Weights of a small mixture-of-experts language model, trained from scratch on English Wikipedia: width 224.
Below are experts of layer 4 (counted from 0) of a mixture-of-experts language model. Rows are named gate (a neuron's input weights, with its number), up (a neuron's input weights, with its number) and show model dimensions 0-223. Each number is 500 + 25 x the weight over its row's rms, rounded and kept within 0 to 999. Numbers have three digits each.
Before each expert's rows: "comes after" lists some tokens at least twice as common just before its tokens as in all text. This comes from a sample of Wikipedia text that the model never trained on. Tokens count by the router's weight.

# expert 24
comes after: " the", " a", " and", " The", "'s", " an"
gate4:488472491494570512492502509515512473490549491513498479512483489479514502499520482541531484486489526440456518464484482463495502479470476482465521518476484508499506481469506444509482463495484486485456547494454516475515513480486460528529477490493470458488505471480454473496496487498469470487487444542482548484460501464491544502457494491505479536493510535539522490557512509461523503511484514497553528488504453498474503498458495502504497546496525486533483488518448506493508482477481514532495527536480481518494513473516513471519535501557488557534500486512499479516498458497482531508504515512493480485514489477509484549486540513505525500516557505508476526556527488517485514480523
up4:477488481510459504529538525460504496493505515493503493554478502520528456477483502483542493534502514552485497515511569469524552534516511481439496450516545500494542478533490526504484519512552482509514467496511472524480536480476510518506510476525492512442548537530505472507510510557504544505508483523496498519484535533512492531551550517473519516488494518508496457496498496516486507547488517500521462537491494528479512516484490539513460515464498515501494543504516503497461497511455522528528496519496559465454482511511492530483515515466528492493526482523537508456525527495515503514500508503500479500491545519540513518473518460516493493507508493473457463498477508495527527522488
gate5:489495477523526498549515510496506496542487464522483496487491525518486503506514486491442497536549541502515483499485504498505513539512497454520514507510536497499539476476488505498504530508483487525539465510494508538484561518431499545486498496445507557493507512520502523510517474521533446523475516494543461489506525496559499524544523497504483524518498475542524506507475478516503487539497518526518506553547501547495478483515512462537456514509520484502499502490506518492464523491529509514500493456489489464500483523517540514490519475489452506484507488508466494540505490456459522442533511476494488523542459536484534527501480514468506495504541505510479491501468432470498473510511
up5:455502469498499479554466478474523487482518494516546472500558460481503475508494516507523469525458505521524491484495462551469497517479464514508470507508512479507502530493564493542506513503486530465509484483493521452498511502524468580463495514502508469509479488516479524492493493473485503492515466492502509535584498468500476489522523508514488471495473481474514465508543485503491450465481546515551497460501482498517488512525529460471473460471481563524507501477430522529507502467469521500485518501508461498508523510488492505487506493454517522494495471493491491513516489481504509538506478519495526480453490487516532476486470444493489483514484453513525487485529503517462510506483

# expert 39
comes after: "\n", " he", " He", " who", " 3", " played"
gate4:521506452530509527516495530484482499485469515491535527511466489552516489454486473518461462521480539489493536530514508511496517502493546494510522473479508541483524480507521491556494498493488461497481519494493480505490437501516484498528494497491475479501494461525498464489529505485484534548497474488506525517536517525507510544498495491454519511493492523532473479544482525475514486505520506537487520475461496458480508526497505496515485541508471470513548527457511575448481460516495561520482478491507568485479473493487522529485491493506542487514456449472534499494529474544517535430535492477505467484490492502494513523499494496518514484455533491486505479519489494527474526515493
up4:477464498468494500451555456489483498500516489482478454501476543464516527454501532487480517464517526453501476486495473489498492489537492559513455529500471476494485498522474530524510475510492476490509489501473469520536492510509446509485505467507496524523502511511500512538468489501517482486481521561488485524541471502523511445517491487519512568522466483462512506467556467485496500459491501481506512528512522511435474537477500504481516484490501503520451478495477495485513530477488446473506471489482468518490492537544472455490500490520486486510483527499506516485506505473473516514490507470506518452482524490507515468493493550503545502520503534467500497491569528523550472496496
gate5:523502468524517506499540510481518516492518486473472488526506493512500497511509492524502450524519467535506545457510530523504511480492527532513536486501523453452538465511483527499455525541493476497504528508514503498496542490491473519477510449465510503510459480486543510526526477494461506464528477515498512464457518533438509538495453530432471516521491510526483513522448532433475536541486457508484487494553487501529471439512502511499493486520481494494476502501499457498469497487505458532526523515540507509516501512480521487519504481526488510551497508497516501479513521529501511487500499515498484509513518514493514472509527520541436486524506482483462543477539487457512468489487
up5:480502479496513479525494506528535493487525485507494522479483498479533527524488534434499512485532482483486506494491512428512523581512514497485509493465509522514519465507509522523508488474487503513485522477537498485470458458501487501546509519479502472497471501528501540495478462536480513519483459545494519508478476470515497536470482484495514448502556541503512513488442502522501510549507517484479496522469525492486478514508537526507449515495494485498517496500474519534498455543479468535488527554449474461504503511508470524509505518503530502516489496545529493466539473473494506512455533497497519494543528491494564532473490486510487483526457517487471494531517537449495510526510

# expert 15
comes after: " |", ".", "-", ":", "==", "°"
gate4:483464486506532545529525542524497490544503476528498501490435471474497474517508526497493479554480495482520505474449496514493528471497485505484502508479480522490546512493489526498511511483565509476478572499485500429545500475488442520508541511484492492523498496509497450498530523478510523487512506474445491495509460516512531521567563516457489512509469473532489513525482494544546488464518487481455497474488477514523520507492498499505511487478516517503495502538513503482500513486503494503496479486532498499504508483501460492528465530534479500535460472508507445497507493513493494511505502483531498486535515517453523478530506550538477510526456488511524499488470493532532508509442
up4:530511514469494464459508501501504490453522491538520497477522520459522517508463474458524473446508490533451528505519502484533508497513546475475478500561516448525466473500482490528529481472436457496503467541509477517463495507525506466469516490535503516497535506510500490497499483506527505507488483487508516509486508475530491523430518525515467503479525572488522468479507523483460513479517481494496486519464487515485499506499540521519514490537506497504476500491484516488446501480490487492511500468478500462485447505504546521459513511482526528477495484482539521506517504469485464490519512480449491481468556484511482515457490466446523477469538534505494492486498490493490486500558
gate5:530518491511520531514520453497504540508483515461473525501483513475517495495497509492490474452470508551457531493499487506489505468461557497508521531488506537517509479448506548505530521499493466467453517509495477524494542501490477473502483503479488497525459500475450471531542490541497510506501516483472528506480484528514512464498476510507534512465511470514505531465479500500520479509454508462489507474467546497525493469464520479486507522531508578515462529497547464486470512509507531483502460496496500513481504535513493507537469467509498487498509460505505478521494479495506497482514549527522467542490476449467469471486517519505514478495523505499532568525472518506510487465431
up5:515500516480480529495523529506538523502515492450477494515479496469505529497480491522484497490458507495473520504507504533502485477493538508539490511481496559499490509469465514491487506474482483494528494473509485529475530537456482499524482465503479518534488505491442469512509477534505536548473497470496554499503537509442454521480486514471541512495564519482523516467500537506481518483477509493495490511480533516488530487462516479489484547500486515475477503540508477458519480521550521498510458492495510505521541519554504537552470539462503480491522452546501497496531497471502469506495537534526464525521485467451464481478514508525476506506522494516563500521475499495536491545512

# expert 17
comes after: " of", "\n", " in", " on", " to", " at"
gate4:481488480448495559480480489487494492463516502509537507548482506482475469452475502532518502477491474488505477460529525542506477496517506513521527501491525505518538474519528528535554558545519482512460513485505489529480485505535541439480511495462501486495493498472533483491467524530505493534515458526453556477502482502501510495514523483502530482500497569513498517455491522518471498499521487519501448470479450534485488480497474495491498469470485481523480533532527490523481520534471474482509524509493581480465481523504531468533503484488498455503486514495514507491495522506455491503536487479476489532490511501501458491521449497513496455519477514503491483498483506492528500541461
up4:454519524514505486497495496524510539531524507528446506460520508518494489492507491516510462519479497518486552527468472449504513531507505497511507496508517495472500518510495520483449452461475537533513521561499503492469540477505521570500496504505481489503506523523491525497521468532509477507522504493525475520473503489504503486527508497469459499519488421467526497543499494486500523485500491493443487481527513507531516516497523565462483525519504504495498498474480476452519482484508506496499475492513414540511503472508470557489489493523479529529495477500492516527500449490565494473524479498520482495510495514521506486443508494518472496532508522530514540543546478464461482505509
gate5:534474479480470537502498491527508485513480502548533471506487511480491487505525464524570493503508524457534495494474459478509486487504476479495519521515563471506533506473468488536448474468471491511515484524537519474513540516522483487533495519499483486492505514527501478505500489477505473444533510502487497529502524492493440512465531490504479525489452441496512491463543520480497476511485519522520438509511506526489504563505470493486504506461499535512485475488516482463547493473483538475497470508523489510502500456477511492535488492444515482543492511509505571490486483521501499495536462503461478432514479508514512509530509467507498499492481505474490543472528484498484470521454
up5:479485520458463492481521504463496533474519495515538509495491537445500463508436490530488501531492519455521498529454554477461512447451495516510516486510477488474492459478487478522535472491462542528495473528497498550493526508516492494492482508532509496467449503487529496500527504545529512486490426475449491525494549515485487507511505567497513518503467504535488508523515495495493539483490499491526497495499460504481505467507552535508492508460514530482498504513584499480501512483484502479530548502518492498518445448477533478505487537520493498510502486493493523475473478514517548487501483453484494477521528507501535493479500475501494500483503536508493512466503502484476512525485

# expert 12
comes after: " the", " a", "'s", " his", " The", " their"
gate5:502501444487527478515507518467527527500471532519491518520529521514521514497523499511499459520499513492502504463484464522520506468521552505508540516476516511456500514532531496499499471484484447495480516507501503496502504531459531509467510528511496494492500513501461543484481458500439462481461475531489491509503486474522486503504537476493521456505511494522512502452521541504496494537465496512491470549529476482430515485524481489515492483486514538539502487517477512520503507529469530516472488509505475486520502517575470474476482538463481500486471453534470511526498565471464507500462509495472511519519502554515509510530483548513551490484520460520478489527469554489474506501540
up5:511486494502473472479506500500473543487499552480486490509477512524514488528501534501502492509436516504526510505548459496480455491500503495500481524491516513478494522523488517451515531501482458519469517492544512508494493552525548490489501477544515485547441516478476505537508498431440500496497491505488514497504522497497538552477491451515551493491493513495528532510542525466496500515528497525500477526497481553431467515545517458492467462473519511496496468552450482519510520509482537490543488515508486518478524450531476495525455480484515476493517536507523517511499503524488514532475520492494496463513495504508512490500487532497556475503472497547479528486484490465481501489483
gate6:546521486525516498466510533527556512450496483475487431469485472501522510516499522515480487527551480503485497526465525502503508573490505507507528498511509497528467513504458472475561516490501481538492504507507521491476462504517532533503483482456509499439534466540476493516492519519481554494503482542541504527497520453486515486486496515497500525506472497565515529525451525510520496475513508482511508449500515517510482485511525536516484463475499519505507497485525539535524495485521551479490512471547482527483519518513485526426539523503468515507500545497519528524481467469517475537464500530479496515509499487513517490496470501516489543469456516477490505494483490480494489501481
up6:475447498492482480539518481508495510535535522426537481496520529533545477469545495483525506502475476534494517524498497471485467450478510500543496480508540494545527518473447538488513480462503505540524496501497455501508545505515473542499497519482519515510470509531461487520486493504466504519483489466501456507510490508492469493501514523485497489477450522509495514511493483475528463513509495491471512513537554515468494532521474503504482503473508486527505488479505517474503492512487508514495445503501460460495506472526488487536504492510463475530529484515456513489527473491489488466515523486467511498495510467545470498508464558468556507595497499481497567500512505498510487505504

# expert 31
comes after: "\n", " =", "==", " is", " ==", " It"
gate0:476547468473482447493512543451510510492467544477548447472533481501507530499495490507523517513482480495483539452508478508525479499515484522512504524555516519476508497499519467510490506466465564499554505499455487497471494475481480468494511486496485509501481494499538546490500466503454507490510508536493533521523507499491502501477493527520515520515541532484464510472484442505437509480546502477539504510459499458518548510537532518506519508527516505520511509467527514479539499503501495498484474492512507522491541511505545497507520491474490535467514467511489502487515486535541450496454516516478509528465498450495542483505508539485471517552530500523513511534514527485477509506542
up0:524488510524491516508447501458524494526513477472453544520471502505471511505492514490493496489518519485476534521521543521493508497480475466483502518472498450506497486507539486508544489517534438499479491491566494513498510496457432565493511507515526443483487490482460443496508504555485452542484508505522478496452471501512497533490528464509457506476478570530520481499466500514492471491542494500483502505527480533475495500514488497508503478467459489492488506530497461492488493518492509498493511511539494481492483501487472482472522523468518490491494502521417486464523543502498523524462499496520516462528504524481472516521526511520497518458501498499517502476549491556472501501500
gate1:498502458547469506544477524501512470462510473476527523541504489480474530490473469491497512487549525489505515510509466516471501497488531505485503500478506504495546510531487480500516539503524467489534508524555533504501500477513461462536504521472487490518535513514486447498491484504492510527504512465513492525485464475529547520502515525513545487533512504520466516502452516499508492515507497572482496515487530502492503488450496474417523492518497520529505463541478519426526497495512469479546465523509531536489513535533490505505490513503499528494502557483530496531497477484466588527516496529480487553522484511463483506516485514532501494477521512508512495525517496535512518484492
up1:462462511491492502507492538444453525528492475465493516480488523455498486496506498493488503512475533444498490501540527468498507519511511504526463528521532468546478475533519506521456459494476508454465487474497461494477483520506518483482508513524489528530463445520482512498498500523484489505500460477529474498485492459526544556489474476491480471517475473484539475516438541556493482471480497503523497496522527500492493512509474509525518500487471490464522447493507492472504523459496545443492527521503507524547485471521526553520474507490521483459495481526488500471497494494511514463505468464509527505522525501475481550471476473509483499513506528488451472476481510496445512508517

# expert 18
comes after: " the", "-", " a", " (", " \"", " The"
gate4:474503520480500516498504525467489467504501546469500489528511504449465509519518517472515521513528466512545504479556474545474483477485503499508510526526526518498485554516522512507495489515536506553500551535490522506505487500492505477497575458463499510494474561469515534543518549466488515467521507526504485515515519504466532480462508496504475526547494490453500536483523499490517480530490509472554512517513513514481494489480526490491517514462515515522449480483500521474507485528475505521511474483532506555492516454495479499478523525518425471463491528502512521489490516506512539496486488563489507466473497518542479502507504476484484469521537475497491530506542494486529547506518
up4:481484505468508534465522499469495466503530540478520499530512488526483477490507484476532536528540493525533496488532536519505464467470467487484527496493531510456489509489477456502480487517496477488498533515485514480474478519557521486506514493473527523444480528511467508502492513520480552529493495486470521498499516456544512495511516431506497525500530480525514475474483504492482506482468446497510502544489540489472496442499552513508472495474502554538497474489493507542507497470470482530482547481515470548492450529500466507473517468526493530483504483545557528483551484489523501480533490514502536516522455523466501500522487488494475477509512550506502502499537454499500510513491
gate5:466513455512513496528549541515486466507525558492505514462487499471469460487512506512523527509459510510497486490492481533502495543485482488523502531542512471487500521478504456465459490457476490497496527477468507476525511472523493493510479502495476494548493480513508514509447462526468458482486525497464528520473540529503496493499506463530502492513532523465545504541442465532521541495508522495474478492496529509466489499508544511512506474455504467511499460512514510537497448457482495495512511482486532483458470527510459529478522463516501471519487521512455518479509464518491450497508494512472462441466501476537522486506490464454471510503497531507498536497515484526469510510464
up5:519541500446486498487547491483537482469492473542504487442514473514498498510496516516497504567517535482513515479496500469476513450454485492478505489459462470435461509519502448522478535520487491504534455454518512548509516493431499503485487467488530485540492505499502481545506483517527509442540544540496495502516473522505506484496510539507488487493491477500470533525480512481488488504450493491488508501495512515524499497474492485503500518510490497466472495476497474520478462501483503549521505513538476454527514506513491462517490535543477496482530489538488508492465538501512509526498516538492512493528512518527492495474505528484464453438542522531539500491456467499494492520498

# expert 5
comes after: " ", " |", " (", ";", " 0", ")"
gate1:527504521489510492527517575576501513522488527500525499548519459558512563478483463480490500490506473532495495506526497500510491536520469521534470471537484492523506526482522513492528534476500487508506466487533487498554473499471531500476499452477491511514519539512482503512485517482503497493481483549504543476481544515458526471477518503428479498505486527526515544492525471470531506517482510562478504503455513475490469501488489491494482493520471509507490519465494465495504486492496518439492514545507506526485507541488488477489517513465498476516503525492500524520488482447502515464507470501454533518522517477533515536491481461498492513487499480485501518544474459497509467521445
up1:497493443502487492507543488495499516509502448506505464468506570496500476475536507541519489498502520475521457492493507499514484473477527467482500460475509510484480475512488492512454520486503492504511490497463450512443485505523482524503492508548486512505474458486521488496494500515540495481531486484496509456515511514506519519476497477492494507504525504477481489527483551537519541495514501521481505524546517432487474494480493522459506497488476489524531512468509551479546493491499508510527507496482502466504528441553509491522495507509535516493520454443493543480487501579486491482469550557532501507475503483512513499480492546500482513478551556500530496507506534493473533457485
gate2:547492521491558470579515490503502513485540529521530526510499514474505514487525459514548492490501495514504503516481512483499508473517522528524486473511479491486540511493485455489492480500580470505521523508467473514499529468468512513492499542488479489488559512528465477510526496490473466465497456502511480539497495531561499539487551524485468499511512457569524442491489467486502493509510464496481495472500519507509481511503493557471499510528484512502511520510505536495510515512487481498515509535499497481480505459529545549535457468500498510518474510478524498511518489517438506539479503533485542507525471523485476543509512490485476459527494516467476522476484494533523499477506
up2:481529473446511490488533503509521501488458469496509480456499493540509478477521513523503516495509512510503495507493500476534542525469532494489465521472527543536511555512506499509480485440476508549494525495473488514523501509539423514537486494484514492491487502437510550496502510491530521546516516520480467504541501510472540460483521466517556522467483511472485495506512497489512480459506486462515523530530475478516509495504498506530535512502503488523520485472506502477497477528487501530516525549507499483502444504493524426472516546507479471545489505498520513460529473497527472524538487477510511472472524486491498508511513523523509488491464504530538469527492458497533550483457

# expert 8
comes after: "\n", " |", ".", ")", "==", " ="
gate0:510496507476489469504497507512502484461526490486487483514524481505492516490492485488530477534504463497486521473478515505512489500521529496511499476466491496464538486512504480511469506503464492492464471541503500492499522495492447446516502524475524518517528549518462509484526491492478505525494519486488502507541530557532517466504501505514521522500472501514510465481456569519520491521471517570491487498532530552503488511542493450516546458512520483512515507545473546520448510480550510487514545530528531492503530473519488516501553491471488492487476534495495503484522497494467485551474430487497536489490508517468494496467435518525488458549499444532504507473480473511517496511494
up0:533468529512463498509463498486506517498501485488485511512508475497463492457494478512502479478482532521490575510536493468507544471483527491494500471452491535508467482463544502495482475494539519510496459495517535535514499478503500573499464520468489516465542518532501537447518489476512456529452499511472477471496474512523477495510494520502516547482502510496505506496486486509496528538497496487496471463513512499512527480535455536499475549472542525469482503545468483512485506500505497527490481472554487498499537525489488521501512514460537492524490482496498514529511449502477521534533460451513534474520469499524474526511522545479480498539493504460528487525453521504523495484546
gate1:465470508485539495467494528481507510487489534510521500538532490494511527513492545504529544520526491529474497462493526495544491489474509485497503519509539483523475486496496513501510448485525517476469529504516500500468486425459524519487514487487498480511487473528488555513471495545485471515500505472523463528509490455503529499519493498506472483500483513496551521511512509504484478504529489489497477513595493489513526481499493502474488516516503543494516533478522492526463490448503453455502536480515493513496503521509509549445476553481487529459551460509489493510520513477493478557475463558495507478514498494533528536487488526520516477461444513501487521526500519465516473509530
up1:491507474531456535507503469501491505512520546477511479493514524488476480497486512502523509509516495520517531487482521460523485510548501502491508533529536484476504473422494499508498505499441550526513489539487497508456543506488530520534491533487499463483454515459526502494492489525510491501505555452528510501514500493490512507510508513511520523507485513503476495508546488509530508488484472509471502526535487490498532469585494536533500546496497501508481497499492561495469523440525428480463470505495538482501531508477508512462517522491478528496492498500503505536539510463503517459476523489532533538505518470519491458465477480488512486462476513519504533506512524493530466573501

# expert 21
comes after: " |", "|", "–", " 1", " 0", " 2"
gate4:476493457490483481519529526513517467540506536502506506503556497537475505524488492477546437499558452499505493467521548481486510457499476482446485503499522521511514481490534511460452525498542534489490532508475477470435490472444476518552476501476487521502458491505521513460456482485484455494544498486515502521484534497488512457505491522524506510525476464503498544498495496510493513517455473529497506532510520485486500463533539484483497517490518523477514499485498495472491500499506514540475519480514500507518517515478529492486517477486518499488480540477512473528495506482471448508446509497515519445479494472482499546500489508525494520506519537541445490458473504479542516528500
up4:505516505468487502519444507501495486525476464513535476516538519513498478514508480513480504493509487448480515493509483491506491463460446496493473543516512477482500525497512461493476482534559482484536492468487517455508464523502529514506499512502539512477488492491537508478538526467519502494479518487529462494507492534437514482504531478489500477514520447508504481484549506529510429513520494504516546486478528497537491472518556477539516509460514492547472494474486503515518507553470517501520483473514457519533493517495493488521453466500459498481550474489475476564463504502498504484466498544475506475462473532544511474482528515465525464488506496533493482537502489513503491485533
gate5:487501458516519474544487502495465484557528495478499543505486460509492506504503453490493490582473519508460464455487524541498445484523518526465491495491534528501462484509506434502491463522522492514515497501487474490488528513542513517479485479510493528518515521535498494507468543501500508528505489523503527489507514533529485488509482519485498520460466499506535524524517468520527474530508485509522545504510509544479461513481497531496535513535522495499469505497537486467484458504523492504517491501489486519505489504484501492522539508490479527493464547541474508493512490537510457495512554476534518567510473531536545512527496494514548492535474515480491500468561515532471487450511
up5:489529462472492482507476495513479489454481491520537510524471515503518510477535522517522506469497477532495475538530479485510496520523471443504495483526489464492523524489504504523491471483477520467456487531479506475525481470498521471500491497475473469473459506483514526525498520514521528456487498529525504522480494491472479530433550476504489480480526519499557491436493524523478519504526504512505501477454503470492549493532510525495441502483519523488504454512473512519483534524486473522512488519484506518476553498516523524503487472505434519535487477526528546501468516537552546510528482538522478473498511522528516496518491510520489502485530496512514531569512473506535496510441

# expert 2
comes after: " |", " (", " \"", ";", "(", " /"
gate0:515493468507531493515461521512518459487470516527502492521533534533458494479507549511500487498499470510566507452473470508485541475502513504492493482482489481504481507510472499506497521455528505475460518487485522514542546530499543472547508518454499475527507530510489518504463484482478495484515472508471498529492483506584526457525490520490507469487457435523520494438537495502481512461494488521515505482482451471515513502471505494484534484516519528497474468520500527505522498512510520491473485522483482550466501536496517457526509481484488499491486484465511507528461526518516492500554529502517491528522469529509531488518500513529463491536542506437491527473527510479495513481449
up0:469480523516443477518499482534521502495465450542460495494478510559467490467475537520518486517482452487483470479504507547482493502477543524537495537504480513514537472528490540501507506498539522497538521483485506520499528478498528495490503492505502508485507482506531502484468466544464485500497433532515514519513507504468534544476506519505478471493461507510502443496512527495498520465512542575495503487537480533454492547457512499507522549534482457512481485493488489472526489472504556497481509534480479518481492488457462504490490510525505526498470517498520478460499489542483515508533508483533486499529498487486521537531502468510489520545493465479463492483480513452502506525514
gate1:513502541467466529570510511490494491467468499509504483494478547549534508489506467472437480502513556467502509491465519471505497453474462550478504517474483510524487508495494488470548532539492522456492493512442503461510477485474465552527502492530515477493506452529479523491520522501542497534538503509508496463527499502508489514494488523536520501501569460506495491482500455477507473524506496486527499462510490497496507523464518475483506515540541465500505458462552508486476475469503482532469529499453517489481510491502500480489534458506468513504499504483529482506494499469511558452514484520522514488459511493520505505529490452512486479514502473500499534512526483517497513529514
up1:472504494543519490499494503481490518516456468479529493540489498526488561497461457512503516473519483502521534494485495482577503525507490504500486501471510482542530477505535477521472501507494526459491474539495526502497508493504470515484506481550490488497521460560487496471481536504525551525496489528463525507491519500484529519468466518522515485514503519484532538488509520478529494494516473516464512505554546461519530482512512467506522495510536493480520489511516467533467505474540498548508539508511538484487534543515504475432493472444479495570492492503500459477523492496453534528513482490461487503514474489466478478496474474487463515497506480504495504528511537515446504504534

# expert 1
comes after: " |", "|", " 1", ";", " 2", " 3"
gate1:486463482441484481494545508522512508553471569464504504498511474518454508473488483497502541517491491512485498509488529472489464506466477490472488533501486523529546519552476509501496507497493501523480497488501491469494488468489531524513504496503498512508479511538465500495493517523482510503483466463515467484495488466490478481508527523457523506447520530460530544515479473489498509517489499540545506498504546467518536508515514502513505493498565493466500519513450519547490464491501556490486476556512536470490485490513544491481461498522510510525484481486534552500492509526498420523480503495493495532520503511511508502443510485499523557512469462509507473478534543475536516489533
up1:489459497500488506529448507505484475559510503505473478521517509452486492479500504496508528495509480460498481496473499496503481500496512474490499553485478499501536478550490533545490531475500507485453483497455528523474512483486486473547537482498497539516447526531507527544517460499455460490508499490510480547486512496498461485545494538502492482501502512486500462494484487477490534475551489523490489475519469481463540474543507518491496511513507489460474516514506523562512498507496495470490478515501522486507482564524541491509513528495484531502510447533506492500506483514514468520541523499476519498513496517510478539460540520467455492514450545468491479479477475500501422540473
gate2:472472565505506539517517506473477539511509485476508527508512477484494494455516505494493482489471460502551472523565510496472538480500457517512505505490530540487497501508517507542483486500578481510446482517460479482497548484494482446488504510508486492487469512515506477501490537520517482496490436515491539516480476478521498515511528439522489492506472505482566491488460495505505513532500507454479487448524452505521482493447478526476486506500498525479471466513478520531509505496479480510521521505492474469501460504527513515546490530485539468496471489489511469489490527482518526501530477498519536528544492480532508516523502455471468478488507510486504476441513501528472460505499
up2:514536474505513518514514439506510519493514516515439518531512513496475541509477443478477477522499483515522514506475500467522494509518493480497547485533464520495494513517550511464567537452471522500486521508475553543526557556489533513491495545488521478470555545484489506496492488484462523473522502495465504496515504514439484516526492496498501501534484500508468515516522489529489496499500510521511526460467496478494486566488507504487528507467494492471502483507513501506467525490497465469481478494502534497487529472490503530528498488521486505478543511482468485504514508521492484501470564502515442496478532547526497510564498486495508476482495553519509513517526517514550516511539